Weights of a small mixture-of-experts language model, trained from scratch on English Wikipedia: vocabulary 16384, a softmax router.
Below are experts of layer 6 (counted from 0) of a mixture-of-experts language model. Rows are named router (the router's row for the expert), down (a neuron's output weights, with its number) and show model dimensions 0-127. Each number is 500 + 40 x the weight over its row's rms, rounded and kept within 0 to 999. Numbers have three digits each.
After each expert's rows: "comes before" lists some tokens at least twice as common just after its tokens as in all text. This comes from a sample of Wikipedia text that the model never trained on. Tokens count by the router's weight.

# expert 138
router:492459501526567478570549517515439489499574568465483491524563566477492505522502516517516442521502503492461526480500497510532471478469426505514494514506495512461493500494500491554517506484571534456524483548581577510486503389528496474522483445432543467486493514484545535425441588421479540486479515551500447430519489481494503471538449514544444535474530593462468495558541583539552554422549
down0:541458495523464523555475571517522525479475504457503444504495458477412494462472496449461541515516540502529513502541493484515487575530528504448489501520524570499525482512509420543538535524461529497464506469472513519478516501549488478443534436583382456476510533501566502561544481524519441546474480517474508502548542359435554504536465489475482528469454435467450474472507483625516560529518
down1:564504528475529516453431518509486506487541506513521500536462501460417492495523449514399525476499572501530473543528527532490487484535550475492471409519495470509501506440501562566526596599540541507484443556518426518446458470429522450553558499465479535490498495548469510497440564459472512425532477469567506543529522475506534465557559466485527443483472509477564450541432513493554455510473
comes before: ", ", " January ", " October ", " December ", " February ", " August "

# expert 1
router:486463508538502494535503451544493481576500575476454488505500527480471431570530551511503488527421490434489509452491530522495447472521510536512467445470436569475495412473562495527536520451586515491532441548516498550494546501533497496484480461515547459473553601463522519507446530449492523488455557547511446424525579510423502524525496556482441536475521554498452482529487562600518547497514
down8:484444504513493513440489503542452515548480475510510546456477555471438392432546552507491545515561438524522469434505467531522504512441479478458383465520456472564579539559544534469451522500541504517486515531474586480509517541473523539510550472547529484554509486476479496549532489580601452515497535535485530473516468492480455476459540500466499460442543502584526464542450428521504513507465
down9:543563511496457456525548504519487504499442585538491444507512525457483489451399495477512525503498446520488447472436511507497556411463416482507484533511511513469487479476502425491504547454532374571486573506463555543493538528483553465543428522520460482575547475516544510461502524493480534564497467459470503497457527467560540525482497532579540500547519481539554480558501497548438536552461
comes before: "\n", "\n\n", ": ", "==", ":", " =="

# expert 159
router:499508521549540471525491441574495476511556501438476473510557497453473496545491517541547488511484518480412519474532506509509480475516485531532466501473444531444453483483539472595528514417619546508505507573528522536487561446530532473503508472459500471459531512483505513480500521411488543456421521556504499466567501478464519415529461576497499538489507521485496483533513619593519583454523
down0:511449434498446482513495449479536539523477472435485560462578546581473542540449529477503460540504509459495519513518458479525478501553499523495500544507542479434485500474467469518527447500496518563477509532470505460452504484482409487508512522505504466542506545535421432560464482479492387460493578508497434530581570403532438519517470507502476428551549489478550524477514560502427459514564
down1:504477482532522440562471494480487486457523515464411457476456528513511493462520495463384497557508537513521479474493475563502509509488513535476492533483540621515420575459553531485487446515467468451513518435531509539433473591456537470501461447516518516535517564473503499490435581532504457484553485549549499530459494543479547488489509630527520469469538547484522509509473414469493454480510
comes before: " | ", "–", "; ", " |", ".", "0"

# expert 55
router:456490504567550464521526440562481439510509512476426464547545547453471425515544510506546456549465556432445564449513502526508473470484487537572469497492493552479496487476526505505534546490526510456559446581491516513490538499538496450490485412495543503461491566399552522460520517469489518462480561585491431477512498455465510502526480507503460562450549554453516507491552513562539599467527
down0:499428521496519430507536412440508491526543483540565479503439461510534495475502454450542468491530563457562512443490501553473481544425510502562505473515474448509490509543577468406507484503534488569498539522405520516530468472464500511572506459508445456479482504537565498559505539557553425448446520487459515485488525471487525566456527506460464519529517441444495442499483543511529395543499
down1:525534463479449464448528502536552453526501461489519505488487510497512522505442482499461488551550492507444473497536479479537578450471522510444539517522468483491511550531552542430539486448574481500497517460495512526530565419562542514463447440475537469480514441511475506519470502421524508467472513471518519496536478494498388449524477444500488538495493501485500595484450428635557600419516
comes before: "| ", "-", "The", "|", "- ", "="

# expert 52
router:449495494523511446524523460530486451523548514489451428531555520482480479528530535541539447520489508487441521465569514606580435473486478525559481453480474538484432477454515476543537555452546538478550453519545579533449508437507515500555440436446510495468501546435538528457467514439469519479473496517524494463500547455465531442538498553552488563440548559473499497512520567571558535468501
down0:507554476529490549468437560438572478495489515521528466432472516475580525468464536554487544535571448522506575526478423482504465462510507506534599584558561500519556468515502574499490475522360496490459463438468474528471520506498576523468505495505436501549512525449526540456460500471460476541451479474528574458499528530502472521523553443555495509465490512489496506479474454426492498499520
down1:465456534493497393538430516515464434465491496519455481497445532474566554482474493553496544486507465577526516505549497457519469439517509522519517508525515453491519540558460460472472490555446513447460465424474534492513543510438479486489511549527512535487540512551442530483506491500493523545397543532517533458557551517501569449540535505541645552497460508553474449457526528441514420487486
comes before: "1", "2", "-", " | ", "0", "|"

# expert 24
router:454491485510521455536526472535458470525560528480458441526554515475479466543516534555521453534479508500441523476539524588575433466477475534539474448478476545443438487445527455554555547450541535472554441529554572523467526439510534494555447454453536501460513551461537525463447502443477526454468482528509489470512547460478516432532495558534488545427535569466463488533537566570540535465503
down0:514489485481522598524457559491537486512524433491498476543443414477483489506478539478476456502500440507474470518547500493558506567488506492486556517515499521530479498474595513544400508534500538470526476516498474496497549493484543515474522534431503514554499500512499509423471542481486529530425493495535505589561536500521454467490493480460443475516505447476552632478447548507504343495443
down1:536498487450518542478435467565515506563453515544456485440484493490513511536530489574478561550399615499539498426422491495519500531455496515439491500529547493480514529541544610500520564518528476425551534534536511539509491559555527563538535461506474457589548511529511497504482439485489475460480439490433435506502458499500544509510588474511521494455495485509532507420508493520532535482472
comes before: "1", "2", "th", "15", " years", "10"

# expert 120
router:474453452539537490550526476511477504537599546491477485540551515521502428538543525495520479529446519454441504474522556517547459473483482499548445444457432511473431464421542492549552535476536539465548478489618546522504511433505554494535469490413517480485500580453514535470468470447465539477459505549538472476502539487466540481540473597563488496445556556474484462549484527544519506517528
down0:452497565476545517534508546515529455512480496475365558501466523446531525549480540497530477434514560562525519493522484487482470489556492491451514539511497484480545543534456543485535484534499512412539484557429470538520399467573536514545487548509552545465593490492483529468505482554499454546485484522555473494549498486430465446525581505546550489447543557484471485471490410487487467474448
down1:525402458562465440512498490571616466521461513491462492458489586504513529496548487553515495560569490477456467492528486429527532529575553413529498528453503468502529457580496465479447519546442515532483468524505544489484401531519505519481425485512521471513521459449487461481522499580533537485474450526533553460498408451503486536498476463489444514474509486527530472524490461458481536517577
comes before: ".", " of", " and", " of the", ",", " in"

# expert 56
router:494492451493486458564501479526449473564566573478477492527534541480457438510541500510503481534459550491434550489522497534547418483459457508517493460471488524502473485454514501518503502484613541418554478534593518517514551434524530498546468466442546453452479615494535535449458529445478516468506513515524492475481525477496517444553473574535471535471545595482490477540516551589521515475537
down0:476458443491483501519533455524479497485450493534499499500450551513411502453481489406501503537509486496493483540508551507589499568445429423640467472534476503498500512507434529499496533443476505504493491480508543541456486499527482471460517473462497521425486544502507487566545470493579510495524455515584468486500404427452498461479549431400561490506498461535462551470534494479506510569509
down1:504514503517583475497515443493506539517569522502559559482499481540437549438527461499478538512511468566472473600486489505538516529545506470383404559453481429488496457474480454571536470489521486538461517533479453502465440470523500507494499522560463480547415535544523524524594538482490431478521473547438523505532529507473569509469554541487514483492527517531511489412492547527432448528483
comes before: "\n", ".", ",", " and", " in ", ", U."

# expert 10
router:489470511520551512532485478547483458515584555439478465533557537461435498506495549563539487488480511486467522492543487561506472485481516513482446494482491523428484485483514474568505506438574550500518489577590547539436589420551508480486471461437503486442536510474499522442472539448490533459468501538502429476523509464481529474538498527561453550471501534495504503524535593580549591420510
down0:526500530469529510539506529492521512484419466479526477492475515575451526526490466444512482497535549586469510417430638480548525478521455508507421525522588528512569530541548495508456491492495475487506481471493508507544517488477506512426535495512483458422514488490483465522489485448440561522518404485502452442493551532399437535518486485529522487495427457450517514529495455432472455473429
down1:483459458565441580476556453527529494546505504482425495522456478423473560506485561513504540544455453446559500564535538456510571527586527513460523453534508521510439534515506411461558446542499518562495527511523521510538496505536527482449445481464448485542572486510457543498486472512488439460490487459524524527474479490483568398464583465437507457508429475458481477516523467507454508511451
comes before: ".", ", ", "–", ")", "015", "°"

# expert 53
router:448482484532516453539515466530477457518559524477458443525553529476469465536509512547522453527483507502428523463527499594582432448493460543532478462471475542449445479454511467549564519441554535467550445518551545529460516440528522509549449453442528504475501557460539519461470523440476531452487478539515496474509539474481516420561508561546487535426518569459481490538552571565548532461501
down0:516511452484520543500416431514464529470537440558523526492432505556503533521508514462532468521508477442475521521505437533515591512583562490497374439551512506536520504465516504513457492467522549509504595592549405456554540486483527537516498539479493499483488489494565457467536466500554518539500453490494467563436452450514503508525525506523517507567451491462504534496495520481386477533480
down1:516570557484510579537556471528538471597526493517557497489486560474482485452566544493553559527535482580497496423567524453469454503456557539480566437498473541536503490481547552541572581483470503482525383503500526498478538535489526492470553430526537522477511527437484519480525544500547485530487501533519526456554528483500458568523496502516496596490498557447500454501496507560513557486527
comes before: " | ", ".", " |", ")", ",", ", "

# expert 151
router:478493466523535464540487484513487427523530534469470477515545593437448466543564577530512455541419513468478488464551504553538458479508469508518434474478476521479491472443539479581519521417577543489530425513503511526430572447569539482517449435446503498472566517476555517457487478471486533483470513523500475483562561488474507473538467494518499524478520516497473478556493568578499606447516
down0:505536476546485482494442511489468481548546405469457500499447526521514496513519479477487513521462541522547462463468509530411484500474481424450462501492499483520542533525538509397465562552520503555490576492444465488616514543494491458394495516509495450531453575509470487521531550446481485522484511452458528530453461510556496480493503361460503477513458534539481539584438524497516514547489
down1:480455534493527455452552470504575445452418467547460492445505521467477550523466550469506434515559570501482549525436523484474461467456491524567449455540497457423483511486501518479489488513495466524460504462475534551598467463504467476536450388480483466499504435530521552512538467526519472524463438550540557474466498497542512526525423441542528545547459560490524501541560483441542566500490
comes before: "1", "2", "3", "0", "4", "5"

# expert 99
router:437476493510516465539529464538477470528558515477450431522546517483477473548504514532521454525476505509434542470529517599565450464480469537542480454481479545444444485442527463553560555443549535458561451516550577531449528440515528499551456450449519492464513545462524523453459508434492531469487478527522509477516539468488518423550500550548497546433533562455465483528552573573543537466510
down0:454485455466446552548481478491493508491583498498459482541479412480427563528538473540538507517493560448527478445498598519544475515480499470446476456534457491500405507447454487459486615551500567494448502446526475503485544508508501512531488525461574488490502507419470492485472541524507508534464482539498479535478596371509558531536506515497454506487519489475462451479480497571482551501547
down1:485502491486458506477472481522475444460539491526586560527580458491582545520520446497470452513538502542516492561479518544556537468576389431507507549536478524482514548471425506459510554494491470495541491460529507557471475468493464424468511490465490544479448422444422430594501499530505553434462545535541479471513547488564489505532516558494534539506554540543471426532492509488467502512513
comes before: " | ", ".", " |", "–", "; ", ":"

# expert 96
router:439479488510519456538527466535475471527559510477449437524541522472476472541515528536532453527481514499439528464539520594581433465486464543546467459470481552452442484451523457545556542445540527470550451527555567528462524434517523499552460444458533495467502551451532525453447512437471534463476481532519501479506540472487525428556508552540494535432547570462476485533537574572542529471511
down0:531517495563497453504536454484559400532564441484432479521457542502477524447527522539454565498600543496521513530461510491561522478433550561495543453528476570496590428442509499487466495465489502505492531474488520540441515536434480584533473459494457541506480504452500452442500459534480521506530495475536622492469457488522523483491478484529439506478482544510543485533509487548415495428527
down1:532456521594462472408433468520528437550543466516461459513459516491549502515484419509492460498565524537529516529451437516517548508550512501550456464538564467485473451462551481537557500475559527521490516520491585440500522493502546557509481478555441511546486490526542511449494466447509521435482413548572503516513547485401533453542532523499537502536552519405557480462460507518506494499480
comes before: " | ", " |", ".", "–", ":", "018"

# expert 123
router:441488486506519463543522463536471475522566517479454439538549522473471472550503520537537450531475510491439535467539511596572444465483486541547483454476476550457440483441521458550562543442547533470549456520555567530458523434502526491557463445440514499460502548456535515460452512432480533467477482528522499474511545461493529427545506560537500544441543564466453483532540567571540527474510
down0:483511510504488571542473533548513456510519533458550485483474556449569539502497477425458527443530413518496503502556525483534511488471482510530574513466449587534495538496475524505437438445500540475556504520454492457500532550450448490535537551484532525556494485398498470467436527502560464461497456448524503475489518516552567491589484556472510518471468561581442476475391470521466544495484
down1:508524530444533491510471597497490580531504394530530506494489505518561475509557469498500507473484527531531512478553503518471468451520482436508515459553473549486529524450561472570555500424544587552552453496530494516524544465510487466518508444461513449420502413595494463499476533476503511419470473583481535530479468522595494483463525537492518498531486497534483464557408545543512455503496
comes before: " | ", " |", ".", ":", "–", ")"

# expert 8
router:487466516561525491514491440501446493535538538428453498550510521513484469556527544500531479516417552448474514441509530516507455481513493474513459475443455583499497413498526466523505537475611516513496488523496520518483538509493523492515431464489509486480516607447520508429505542427429525497427542576536477454513509470448543492514441590480435527492497579495507498519507594561499561463513
down0:530537587488470476558474536521549466526484413499478538482497472543616527481474547517441502515511583496479481532542465446476533506571496492496494380505534534443457452542476499517443489452433409500490449468492511468537447465478491534516486475530468493487498446469435469427539508546464509497500465437530525515525537502511469423537463510513471510471493506517495485521560508552545598499591
down1:463490569477522459496444592499362555458478463511490518461488524522536521465452463524437547535477550505516482487478485531483423450515484506528476436503442520365514528527481535494431508490432494502559537454478538470518559502478546564469535501524484507520496495499509477517459544515465446436507483530501465515455516556560500576534582500534504469474521514442471519516523538503521403471548
comes before: "\n", ":", ": ", ": C", ": S", ": M"

# expert 25
router:450495511504508463529526454526456478515530512493454444515542525453482466540526524562522457520470496518433526489531502599591465457472466533548489446494480545458436484468523466538565546449553529455547435498537563515470517449526508491573468435457525488463496573458535509450445514438500529451492489525497503489514527472497501437553513545537511536435562575447490485537558597566550533462505
down0:440494497534524534463483447516545604506553516499476495462618491550530545516522498549509428498550500465477484544490408472508502487501557445476508550490510517587516495434412538529471492514471502515453507541488464492565456514407493502467489517562527515486450459495551432507470451487544523570508519549479485470476554530458552584463532511501445541495503490487486559477476505417535474580526
down1:571447492564522430505480563502419490487569526428465499529467516490553556538557476514521496540472543470452532537492538464502434444497539541539470491501487447444480499463502474483521528478549565495588471563497519453474463467630472479537452435494522451461572549529514587518481566448487525523479510498502485501566507428507494454489517490513515485492569533491472481567540534518533512536448
comes before: "\n", "1", "2", "0", "3", "4"

# expert 83
router:491456509509552448536521460571473483540579560431432478549547532504464480499519485516546479522484583500427530443512501569492490514463495530530504471464461514465479493463494493565528492434583524436545475538565526515431549416508533470531474485453525477463498570490524511451471538424454517501472518537560478483516533476465525459526486557563450493466505575500486450515521586589508510454528
down8:519435478536477471518469530517516505479565464504530558553459522449548511384574570509448482459511424462520514587566553489534536558540502527458554540494526454480483506479512444504534526438545551556495508547547509456489486454508463574520489542507501530559542446487516517529559484506571449547557483534543451520483533480522563453523506429450473467479460529553485461458443539494524498447500
down9:466447554520455540492468499474518463523401437605505489512462509446564435518537490533489485498457563553597498489539512503535486449496511503547535500499455432499429522463430585491548514550432518487505519544467531523439531552521524562446485466500521493515507488503507455518580542517530529558401521523452477528517482452503510504467501517505516519505523559465520493499469403424527518483432
comes before: "–", ")", ".", ", ", "),", " |"

# expert 121
router:473515468517524451499502474529480488529522537488453502556533519492434468591534523480528493541453545461437506481477507560524476465435521560533473463486475515486465468496494491521482546431626521493529489557513521529470598442529521476503528481460530468464524585540524499437462515426441533485498529521511504467520454476493526464529481598527445539480534565444483484528487610590523559455508
down0:512576519529515525474480464556534489484524505538584460502468545556478492494478408500509540487536437524441437516496563432482545506442488496512503507536539389526485509457451483588512461467468478428504492422469482527580456517480554488415527536503529485472438434477436480423507479451494479505447533508468516553525463527537521454512447555454544539507462436529539556514511533523510494526540
down1:571506459495456545498478455502413513407457478491565478508452430542556519447478503515434424487513556514436480496441519488574522487523518417573491483516598508550541523474450539520519533496504412537493511456459479465546425509484458480494579527528513490533495542532533470521497537475530491453464464601436480472443507431569496538472531475466464480510532483445492520502515508478469504498514
comes before: "\n", "\n\n", " |", ")", ", U.", " (aged "

# expert 92
router:446482478549516467531589463548480424489514512471442471528536539431453444518532516533539471556498521460419561451535530563516444501443478549549462436504495508491486495440526504509563550449511517471533444524530543534488512449551518440499465404468516486450489563452525502471470522492505515434501538550520475482515543458466506494538456511535466550468503569456486477547546491588513600457517
down8:547534566487485523423465528434517476527494391524526520529471460549516468512480538540524512456487482501469495464547514472502499489496570539506592448562467495513474418432427506607488524503535475528437560469534504489524480516541530499430493446514404588556495461509506456478527482507455493525519481483502451541524467527485462481498459514516551507458501457463526521552495575426448574551496
down9:567467544514469503443435506503568451500538488497481535513537475493437507537501471433545497515543502500524497482488500509490528479437443471454528483470566578477505588505527501550513498447518537480586572448485489528496446510448473526418553479462509533507504497484383482526528506447577463593479527550473565526480509515545505490518508501467553457471519521553569504465444584551565536499549
comes before: "| ", "The", "-", "|", "==", "==="

# expert 69
router:438484499520517451549519461524474479517539511492455431526559503477485475544490535509519454523485503497440519484530524588574423459492428531546475449463487551463447468458519461553587540465536512473542444515539591526449518430515517507541429437449523487468538537438517537453450520444473543465463481517500509483497532476493511437535518545536515534438541556451481465550539567572551531484520
down0:481515528454490480436540524413505462534479502584520518441415554587553517504543514512460517508506499549525489546420484534468477483523434474537471515481619503553456537554458464568603405463480535562519512505480510472479495471480503518499495515508510522476485444539457506530561464477490554508513463515551449523472464478478488511433509462559508506424570490511523550499482559540494547467545
down1:563495505469613500530547461489435549466550479518599453524436487532399545533478495455516426506529379505531463550506503479482512461560496521491413501518502564451503507465425536527528519552440529486528456511541515534519454450547479520531530495471499561482429505475518503518526452491471462481506497562493501517503519462473505562470444470558465583443482479499518436521473477454504525502518
comes before: "1", "2", "3", "4", "5", "6"

# expert 7
router:433491485520515468539529459536484474520553527482453437533552519480482468553513523538521450515490504496424518477527511597578438444473479549548479448484484558448441480453530470552568553445540535467560454529553573517462524443514525499549457442452537500469499553456538522455461515439484530469473491534525490469509537465483518433545514549541500534431549550459460492519539561573547531472504
down0:543452470473496540459446487483494483491454493529511521460500521498523554516518563547513424532496495485530476520524494492576561547458613548492555475458508448558476469436526472459477537555534444464391520494425544436412495529458533509519515565569483511545485536504516494471580541509540511471551449474557469550509499465477502467548528510555428512503544525468542483488557521454435447497504
down1:462519439570538542525505528491537483524549527557512481547575548512471431530482450480505449471455484526534512533483523517529440446466450530501485448469458508493542508488457455467532529505523510480524535493537460469538556396511553490498571444452475505480484569506464530517442507473524499505498569563475507496524580495477494472541555536488578522383560522555464494602529581536525489452520
comes before: "| ", " | ", ".", "|", "–", " |"

# expert 130
router:466479484543522460503582440562477448512516501491419483519524522430452467527509515523520439553476536422442552452529502554523468459468481543561429471491458544495472486496525500510540526454565516486529441546500544542509505474499539470494461419446511475434507532457538518440445523467464509451490558547518489477513549450479504455496473507485464549402550572466503475559558511578536578493521
down0:514588556436537489530505528508515498507440482552526538460520528500522496446512537498475413516562521502365503509443524495467485514470529539569517512508490511597450499526484506549472460419467508520483546462600470483568512452537478495526522451484486473591448495518537489541544509470550464506518502444499481468480514521498429539523467502466577482555524515513544411552554459448455486528504
down1:477450475467459450549578509462479532544522535559578395500505500490525492513481555448499552462451507538538517552531537471501555541508485459516510481476544492446498438462555437499482459465505457419532502519482463521474532500477578465542506494467641472544567507551556537461475490517443519533522452441502558519497513498495520474525435523484548532470417506560513448469508536481439486460521
comes before: "| ", "-", "|", "- ", "|  |", "- P"

# expert 66
router:481496480508573489541497497532457446536528540444512474492516583449474433507545597510521483535449530473481530444569483568528462527472478508508423428490484500497520504486561434571528519464537539470516443562516544538434560478566514500531434449481541495486549518480546525452485544491478506448479528522556469464575515509471532511526499521523425528467540556500462494540507553558495581418538
down0:528531547461508609508489503454528549481536501466561564516469527512494471478573484531491527490483436453490517471521539434503469476464430461471431490453606401496502525464574574532496470495514472442496515477561460449477470523486486467388449478489449483543491537478515517485498410473485466540522486516521536542567551563483466539444506489517551471531497460511488534516456488432490428502508
down1:536442438465496506527472484546551467570446470523441515479498542510485438519558505511534557499526504510474541478499472552456433504538468475496466503517488410570582506489511492493459544508504498573498497520479453485507611531515531482475527543510553495530494493478487465495570466566541504535466549503548458491485449587583504610564544411488508570514469464525463560527471467462515443497510
comes before: "1", "2", "3", "20", "19", "15"

# expert 114
router:456502480503496465518527446503461488515559512467466446516528534478450462549489505523502483506457521505469506435517524617579442458448472551540483434482468570470487461494506476537519516448501490435507470515526558557438551455507529466557478397436515488449505558450545484417466503431475536448497476498539485475491552462503496450542506512521506523431542566476474476515562582583526540476511
down0:479460478504419440504484518534457491512564501413458514497486565412481538516506559554501559466523480531456491500538508532557508433498450500483444502453425535451517479502444489546458445517509518426502504535502554515513582454497506494493462413419548465477533561421536586496480510447514523502481500515527464461564547499492544404529514504469486460496490493493497501530518601508490538455553
down1:554457485552588526493427449521506530433545473521466545509504465476499497594450477523537559532464486579501476485550568524494542491480557461461495497456414555538492468476462518556518516492445520503533532436489528561486514514468475443482540454445499565523446508570443514510455475522509451578492463531534511539392511515506535474514471508476535483424528516552456513491494517612484491498485
comes before: "\n\n", " =", " is a", "- Synonyms", "ip", "- Authority:"

# expert 74
router:448442492538534502533532470510490465539525514474447470568536574497410484558530498510520465520439510485480486467501553562499472479491489538562422496491490489468460464451564453543538529480526532463544476531510483531463565478554528460579464471450486452497514559465527531404473525397481541433508553529528454484491544495442521450563496512500482504497536578463488435554497566526531572471531
down0:507453473431536495525562468539399526502543528532512452548488418438534489429514503533510488535513470498506481477512489468452551435511476527452526478463487520453464559539521497568508507537496478546492427511588504553493461449502469501557521447500501551528555443492556504583514545607534555491543498511481503475523543477476463513461550509546504557542434378519491552477532464488524510490543
down1:438461553488496529466498434453472488474481464512560516491474445488513490449508499546536428473503500472476524520484464550546550461483482474533497509487464506474555527530588532542545449461533435510431460457448562525511482544558490528597485447476505491529517501460532396605539507492553529451503487475498504506478652520502543509481556456521491497543525487466499523393532502538471496503507
comes before: "\n\n", " The", " He", "\n", " In ", " In"

# expert 31
router:480451518526542463526563455538492493545569573435459502557550533487483430506521482512502486572459535531459536461488559537530457494433444556504465469473470522484482527423514522574552489437537555487513435544578565527482522456534524443553451490437492469474518529474541511485480557457510540504490548539564461512563600467459524457537501584543450476494521506497497488520504513555540525469511
down0:586491541386489504476517558501492487484521504510545501582511556518466466465515459475460539494481528455573493502502470458476496546473499521514501554516490463530516514528566446497466543538560470475499526540468400466455461517411463425508504629483533450500437511510501483509537460480552554509433552514465506553519496531523487513475551530422475384497513510510519433479487463505439495517481
down1:477514464499505472503498484480503552540485535480587458470454541511543507572489478520512466511512512525524486441492539421463498465563513532470502530491527523499454474502458487485495496500475468465543469568515512464492454424466521481497590466575409463499491477548450455489417520540493445538549497552474476471566518507510463561536435560528431543563473453497404485532415527426406540483488
comes before: ", the", ",", ", he", ".", " he", " the"

# expert 147
router:450492488524509454536535462523468464520553513483452432533555516456488472543513509537533454521490500498445529467521515591594441468477462539549472454472482554449437491460523460545559547455536537464556466522562582531468520444511522503555457439450527497466527551445527522455448501443498537474474482530516492476499546473478511423549505543552510534444550572457474490524542572573548539474512
down0:513476500596557499518512503477523392490524386478501534535521505524546529456542478527542491573511549525522514448581568459544552468543553478483456429469482476496503464450468524469497559485479566491470551568475463539500480489579469504490460458477506498459526492450494569433543536470489488525487505555511439494514502514480482474490457578528497406470444521514561489511523444555462565467477
down1:491478521518491511509519478471473522536528516481519410504512508541498548450479507473517516500502424514497519545496508479494507572502521524541474466472532484496554536544526516525522493440498582418481522518583518468462561419452526469526516422485569623495496532476527498469547542435559531503479493508439554582487494420426574490494490496441440505440509506477485477424536505536469543406452
comes before: ".", " | ", "ip", " |", "023", "024"

# expert 148
router:493498511488537483520542483518506471540554550458481499541513505454430498522509538518522445516470537474461504450555528530533480418495470508519455487485500528455435471445548502597534539403602513489513477512589511577456582440564537460507482462491480488477530520468523509455487497455481540501475527570502504428530582471477488448517512554505505560466529527487452469504508606582539559489516
down0:493453479482509430520477554503481442469465440588496508515516530486535535449505539429475524530530503499484463468526484472430477604599490545420500468505448522476538452508487553527532444525580493510472510650428468465495464547477546530472488562485471470505495466438499568506506548553485525536561476505556486476506501581516533497551504438462491508527505575501484489526471536516483508504521
down1:475438400517481444516518539480497520573451525574499488561527446512567474445503529460519478535478403459468552516463501478500496467513432503513501446493474452491520479520523507488524537491451431492543535585478512436485392478462413467493430528491501484573477490575458491503462480499463551533543536468473522455474519518434458554433491546544455512561462518489490508496447477500510551459550
comes before: ".", " | ", "0", " |", ",", ") | "

# expert 51
router:479471480493523439552533474519481454517523555462445460524513519479474452544535529504510431532480499482452520481538502611577461453492459521535441436463489543458426477470513461540550575463552497479530444538555572529489505442526530479539468451430488493456507534441555499454451491437483533462445499534501490497527552483489512450521484537526506545410547589484487479543519568556548543467509
down0:490501484507458557438516472490551444560494424555562508530573474523601492473535543458477520536628464546514500464483525479445462520470504463505533416491452504460517489520506493539530508508493446584437502559424474454438472505522507512460472494514470482469546467463518494539460530546548508486550530547477495595528516502470507532509470495530489507444476524535538548531502428547505586465574
down1:503504547503554558503455476491616528500465481448494537473527463563497534504540470514459548501524447535549362487477517466504545491480486495519472493495489454479503492551448524546474481587557481594504589510561486521443596509508492551472490507529536499506458478489476467505465413450423505492571521500514505485525522505422546483481574515526430469464498487538500564455444519461507499481501
comes before: "1", "2", "3", "4", "0", "5"

# expert 126
router:504470476534542481514549468538494449540569528441474468511517529462447483554544490570552474504484536465441504438540530545515484408500442549504420515490458502473416499463557488550531500428544536477541462539555520543456551431549552482519463481431497473494549526504528512485484512427463536484472569570519452459510560423497516459522492541574495551487551557493473461529515539551505538465508
down0:459509441538510540465482582585514489586516428518493471478489558546444458518490487470527505516488484520430567447482453503418527500400556473519524506442489434542534479484473504560502498480508486515453437518507451587497439548460457515474501564521511490451507527586463516489429488447481508469563570531556500461479484465556466502489522482425547475492552474456469518550479544479502540538514
down1:426510448487531514501484543470533474474419426465408525529432580525453448554498557527564612446528485517488532501508457517385508447503454493514438508489512473537444504502549525492531503516468476476477557542530477557573510557481473506560539460472553545484477519547464466513448448491434506466560474492495512526496456452463547500531455455499481510472539504533483532500528468444480450471443
comes before: ",", " million", ".", "%", " km", "000"

# expert 68
router:494493459523525457505514484572467491509532532485498466522519532481431486509558617513519490509504515453461520442521470522509485507481495505565465472488471548500504452511548448575502542427597540512542470555556500511493518461535487488536474432480531455449565558516506500489496553445444520461500545508532510453573485493448498473526512577518481551532526518487498503514533587602560633467535
down0:478499494434461477517516511504484527454479447566465425453477514502535512501445562477488533459544472487494436514517452486476466490536553487456455474512462493484490462439471443539532483431534485446415470453491475549512510516485463407463431476549468482401491501463469514525478559574461459453502444509560487542518459498587541468408532497413525459466453523456516491520514547547452549528543
down1:481444550489483555558465483541454462541481529466509459570502466525443537504477492434497426455494506508493502550507529476498491453540487523564525465498519455500501571473504428440544521576465542533454542474515566508477505561569442503473447434504509504530544460448512421498482501461573472554464448532498526500401456544504532580510482529537444506484513451581470453453575479477496438507522
comes before: "1", "2", "0", ") | ", " |", "6"

# expert 72
router:469441481529522471525531458594500479509557514442433491582541553502478460513524510498569451535485528485445526468479513538525513509501488512524478464440493520455504501473501488553534495456614501466525463565532498511442543451538513500585444466437509472495524546467520511492461567447452485483473525506498455490534549482479540447501472537528424483456497574429473429530523597578527532430526
down0:482472547474465500483461545485475507511522520437521471591471528534535479434509540435440508466519507527543458458528577519475512481455497494412519436472456520424491475599612479529560476526514467540511498494527580453535481598492545554502532535546451514508507524515511454505525489500563494542495491529478506516423432480535486536523522461551456506496575551472520512514583493468582465498499
down1:564518470552514442543519509449517607493558447569536445471510574543537446464480449547463516442483472506444488458469434572458452564495503531507474543530423514519458530531518506522480491468458587542492531488453454530508523499490523472510438496529526530432463559449535545484476473537506510509521566548557503492477487431510483521518508442530518547415511488492434563492469501532537572517544
comes before: "–", ")", ").", " |", "),", ") |"